Experts of a small language model.
Size: width 320, vocabulary 8192.
Experts: 40 experts in each of 4 layers, 512 GeGLU neurons an expert, 1 pick a token, a softmax router.
Training: 901M tokens, 6871 steps.
Below are experts of layer 5 (counted from 0) of a mixture-of-experts language model. Rows are named gate (a neuron's input weights, with its number), up (a neuron's input weights, with its number), down (a neuron's output weights, with its number) and show model dimensions 0-79. Each number is 128 + 32 x the weight over its row's rms, rounded and kept within 0 to 255. Numbers have three digits each.
Before each expert's rows: "mostly gets" lists some tokens that are sent to it at least half of the time. This comes from a sample of Wikipedia text that the model never trained on.

# expert 33
mostly gets: "+", "–", "−", "⁄", " -", " •"
gate0:128111124147149156107077129123166117147139140135150119174098101143154142080175128126144165140129129173118135080051113148038123129141165143155095050134139167098127121124146145150105088072081120120082144101143152090106183100140093111127118199
up0:115128105163114125122127103116184121167097135157116152106114102139157099119129157125130132109096097164149140079102114104060112182158126131138136027117178167130173124121146150127113105057067060139104145134137156094142164095151068138154079201
down0:109104099110132125138184137110153116126200130172115143152163150104105159157094136095113088104129130108146137137137184117126110162117111150188167082158168130145166159155169151072166138124160139123137132137183169105115114091125123114128080152
gate1:140113111186093118110074142108098133111106137096135086114143101173185124101133109100149146129122178124139133125100171139135146133093105094143149177160157159117135103142134044129103182088110174117122058133152080142125140181105159186143124135
up1:137158110114108118109176093168176090159137104067103188108144138110127147145152192136075159128149098199065135122150147050087136108129169111113100104119130131102094103102136140164156137129152106194104128137051172110137152115101115124101092146
down1:155137091160152150090125116122138097131164126121117140152157153142158114134088140127156122197108144162138168099144108138176102133144135148096106161171136113107138130141129084104121196149165094218158146127165083098106095148126076107159144112
gate2:161176134108106094119080091121144088174099109083146191144157118148140131181194127136130147143160133110109136163093171089181095163079168128158172127134081121077153060130185116126162115178094150141128104176127116190190082122143136137153098110
up2:127083122174102206145175155096136139136072175163187134120147176072106184115130129116157114151137166134144090132169153217138131167142113119124081172128157079187122085158083119088114163143141133065113187164133131091151144158087127089095114146
down2:223098191143150090189154119109089146133092094074161128128166153110118118104104126094156120143150085101078099174141120096154128169127045147158110171069108060168129126119144132108155142063086171106172101136101161111096113096137141109124097162

# expert 2
mostly gets: "'", " un", "’", " Mc", " Memorial", " Stadium"
gate0:114100065103036071129145088181152107081078114081130131133121148152115090080096082102163110116112090171123119195164132126147132134119184114086096127170092123149050149132062121105208100156143153124151143137137100098107201130133086174163167162
up0:159122151106173144142145173119073191200166124186117120154145129138128114117193177113075171110140146091155125061111143132178151109131073147153133145150098143115150083055193162152086146135079090127133126157108118071167069097113089145130094113
down0:147147169206111165173105149129124098146154138101106099127084134094119130200140106142036096091187085161172115098098115123150071094166123088138201107107160096151119142153124125111149119093105114112142133105093129176133096101121106070125069148
gate1:146164164146142119101146128121120145125168199134162060094172130135107172128169129132110112185147129156185146196119170168108160115129155121120087050128140135151087102160198174033082098151093175075105138148181123100133162050089090123156148137
up1:203128129091171185117154119109097071166118083174128154101166166143127148139076119109158132113106108127156126084134096116142051083117117155194090148107131164094179164151081131129142189156164132220117128119175135144079093149194120120111099131
down1:158137057170134118099103085213139157142130098096152170092161128138088109119114155139127121048069156151111150115129204129169147110133158112106184141098146155102107183106146125156150080110111114104098146048120111119124083130126161157159158147
gate2:110095149083106131136130094060098124070115147177099151140074071137146091145118152164175144144125140105113123164106124131132092202189173128140101164096156127143169176131078146121115115154101140127073198195108079175135106146104088159053140085
up2:098132171133086177112151170076104126127132125084127144131108141096132100105137155041103126122166110122133180157128145203117094172117135107103109135109133073134135155149135147115127109159103083114112177106086138097133156113101155138151168126
down2:088140130134081083108146172172151150197128172131093196156151106167130076173172143140100127123188086153125131096148075121143148154159141135118069139138072118123170158078121173183143127140145087147129136148085104155147158140149157095136138125

# expert 15
mostly gets: "F", " FC", " league", "S", " Regiment", " Committee"
gate0:121229172166117146136196099140138159187116165172123159138113126108189162088064127110145081115113131145094158138098110085132112131145155087164080100136136093086082123119136124078144143097096135133132110105101171140094116145121095091130150121
up0:138110161111085113169070195103171172136123123122072119113118134114149114173167150100109139131101119119130114052069114198139155187112105066107185116122090113149186127158116140148127121184155128185128193163081117090074181095158096176023104118
down0:121145191166069093106110122105125147147186157139184051196117183148144162195132109135089057074167129088186139090109088186143088197138120184101145101120117099069147123127141163139172162136143134161120102120128132157148174140098155139190148109
gate1:143085128162150182069166178159163115093124115145183072105145133139081167107112101117187139138178086130188146128109112150110099154129171100109161171085127095076131106142143134129052190154150186166106113123086104096106189104077120101161105128
up1:171122064135116167127142096148141131167080099144164156116133055140124168192076126080122145123088129106142118094084179120168062216118127062126117091156076120104195135124154096135078118175131143194123093077105097153097115150123131097126113143
down1:169116140115087123145097162117121131120107128087143192143104088143140141151134133161097134148122120077123139135087153088134089143175090107095147118128079131124109123129112073122135116146144154096095098126035109125140155172129128154128164143
gate2:061090119126126112162109127177128155164159132100140167123123125072112138158186106139145127154218101178182153121079113137149107101090185129153180113110114114134150172143077150102172112124053155071123168051123108160096170131132182192156130139
up2:131166172123118091105099079095081163100134122179066067123096121172180112128109166145123156098114113101122097136153134104101152121151149093075056128153152089160123156128178169129105145127160089143095164220126133191117137139151110111085146163
down2:074101128140175132085135126139133144101088125130111140113128116108178152129118176104135156104150159086115091106142158160115129103125146077127104164145152127088177101144148157106031104190128065109152092139146099079108061142131171145097104100